Weights of a small mixture-of-experts language model, trained from scratch on English Wikipedia: vocabulary 8192.
Below are experts of layer 2 (counted from 0) of a mixture-of-experts language model. Rows are named router (the router's row for the expert), down (a neuron's output weights, with its number) and show model dimensions 0-191. Each number is 500 + 25 x the weight over its row's rms, rounded and kept within 0 to 999. Numbers have three digits each.
Before each expert's rows: "raises" lists some tokens whose logits its average output raises strongly, later layers aside. This comes from a sample of Wikipedia text that the model never trained on.

# expert 23
raises: "The", "In", "====", "===", "During", "After"
router:516558529523539502512502501539498525494499496466483457496538489515507469533490494507490469500511497552534525468501513496515498508467509501482530502474467493467506516480522500542485469496477510512467537471487545478484423487502512489515520493499518466488533535534496521444530498470452476471510524488480526475473519541457519493502547495511499467489508496463480514556449556493516540531495558522507445501499534504521526547478473499498507490497478471493500494481481518472487524528512507518517491485478525554498484521530451514482516516525486504535477481482493542477522505494500503508
down0:493532476545468513518529494498495496555495487499469513519475502486502504517513502527519488437526477479490518485500474514526543500470516509503512497486471519486504494550495502490491491482526478513459526510466537536480485508560498515516479477547528503488496437512477519487511505457494504499524464518519485486506445500484478524521495501487513518459530497507470515478520478481506513487510461528503501461519492511481501481518547469469488493504513539525499513482460443525485496525484470508507490474494469493469569493540574515515466524517530456450522531494483474556471480552505480503

# expert 125
raises: ".", " and", ","
router:555538515508495525528489506522507529495508538477505484494515481491517505514490445514460462435553522504524495491494483459551480501480498513487509535511464529480527475511536536538486478470490499545451520469499546486494512470497539502499484475547521475492515517533528489482521506517495501478531491486480511461480504513486445540500538500467496492477497477463484499502456552521486557534509524507486470463502533490522470541501476543490483495526490483472506493477520491507503484563511532488468498491511477540508519505474494519482502503510483519509476468455455507498480532509451492499
down0:524519473504481502467495483490464474530515463534524529570542501502520519472541546540514538507494473440477530496542482483508480481514502503512455516513500530471487473448487461502474521457473515520537493473512526469516509531527497527493530472517480480500478501500532464505449496509492486479529515521475547523539497486543487487489524500530476506486472496503487493481548446505536526499518482488491511521490476493491488533519490503472493448517497501529566525515477512451475542453511491461539496459479498514495522494490474506481484491525492490504518477511534460485490517477509492516

# expert 14
raises: "t", "st", "ind", "v"
router:504565495480511494511525494509524523467507535479493432486540482541518489528501498494497490511525511533505498487470466489492510480488506508535533505517471526448500454463513501528490489482465496521505525462511517490522492485492536467490536486521506468487571525565511517459483481503464517495489535498459536464485502519466479518466514524492469483489525511460501508492496540490532524527501505500485484527520510498520514517485494495521494515505457471463471531467521525454451449529503490512447495443510495530482500507510447496497484535535521491527477483496489530521543539517501504513
down0:486482514517512513503522516499523503478543519511523503495485488496480522502478499532507493529468461488488499540566527492474515472475491492471482449537510508506523521527497459482488497490497489495531499566486493534545502448498515474501513516485496456525562500550507528527501501482469514533510493491493493467473501508494511483518495494489472529506486504505501484472495481538522470476502483491504545506480491503504507515481510545516492493525519425447527496497473568525491521558493483484480537511457491466498470476558522492487493475535530437555488503479503479499490502523437500490

# expert 127
raises: "|", "O", "W", "D", "K", "N"
router:525527547523511470512519531497533517482509532470508470460520464514509490519472524502481496467517501541513507459490502462543502516475531537516519484466455496460524486508529524509503497463469477516497542509498494493529516503517505473495490472475499446508487551538517484459466517509501472465511499493484489472483487533450470539482543517489482446475498496479490520509469525466489547494519546512504482512535528530531520527491496511501467484557450505505478498476485511478510473514532536479499498470492490520485539513522503507453490530517522463547501502469495528487526484474444513537
down0:486495479549484517522484503502551481533545524502478501494495516505523550514525516523523484518517498544480491506493490484466504473491508473494520506487507493532503508492529472529447461505508506470473521511525512501487469480501538525470521497504510481508466501490512572481512524474551466502567505459544467449504530467522512512511499482508495511488488427472538479521482520529520485529484479552514502466529543498495502452532499462539504518497450478542491516476479490460494507511488513512510494450485502493483500518524483468497514500451492486446467526497484491490513509520486545467

# expert 109
raises: "H", "E", "W", "B", "S"
router:524532529505486470534510483491555516478523519462504472494531531520514498542514483480499456494535500512506509477484500504541503488503518507515511523510479522473556497458518492521468504499481515545461510485518537482479470517513529499490520498529527475511512524513526452489541472488504500516486537472459514469475487533474493526452559487473499519504506490473481488514457524447510541503511505503459493511516513485536493527490485532542534502515472522487484491483485490437514482548552516485477482524540486508465463513488468472471488528529490492539470470454486502503530511490447487540
down0:529518498506470498494531488519517505502514522533485473491487485476529478453488520523506466458493450484496546552490469534508512492480480471524448504495495481501480465503486496519510454569501555505495463517502518501503482499445508481498468498508467521491551478514517486538515511492523539522503521545481505511472504501491507484472478497503510508485534496561486523478503489489543512450505500482497460500490496531492517464502504512480471541527530536507507459516562451499516499496475491516479505464491493483481527470492524523512464527570482474510516506497496465508465476566542521498

# expert 30
raises: "1", "2", "3", "4", "7", "vert"
router:551529518539492487544492543525548511513504518466461477528506465512497475510483485528498499447495525555522535472501509481504459483505532509522497558475484504506499454512485515517463472500468501509435548470510518474501462515500521478490526501532515476499507528512524489465490458497451489478510528467490519448487521495468499484475537472502506460489522492475473486510466518493537504540491521495502484520499513516549485510518476504542511497500445459466491511509485503502475485545508543493455491512501531524506523484513465482481481538527493503510449497452492510486522530502457483505
down0:469494505469459480483524507564493519454460492532501507482504509492475484488540516512526516474492494519481501448469519533480528528524502534511556497511493472526540493448479475483505475501547495475507498504509510489507497506508518488481502509493476525478532528523485517494502494503460557501440475496549541493535492522507518489444510466460508529502519518524506483502486497480522498474510472495474527509485503466438514487524515468491559500503485529505493484497495468519529528508484543490478484489480490418523510550514500534503486461476484511459516493511484479484535557498518529469

# expert 78
raises: " and", ".", "–", ".\n\n"
router:541519513515513483507522483535512564462493536498500486491495512524504469506508506533470487492552499534517504435482490500491484479476550512505500521513467519479533468468533515533519504512470493521449524466492495503481469512524503480516538467500527466481513504509501480498479481508505424512509491492490533453459497533452480503471521479468471493474503511448455481531502514449485514508501509480466492518495512544528528536490446503493513525490458495465522462512500511479478513525537485503464483486512530529493504502525520474481482520496504522547448468486488551476528518481480516528
down0:451503453493542503464542547539490482497473493495511424433531539479505515493538489474527511532476511494474502496487501496497516506538490479530503508514457507528501479511495480517486491479486429454518483508486490492519473520494516515474506487544509510528492480499509484473523512475486485505496512506498526550520464494516541446485536491466528518522468450520498522459480495513477534509516484538534506546517469533515548509520554516542509489504510469487468500517476510515489508482507512524531492484548477449506514489486486532493463501554502473459495497481477509504508483517477493492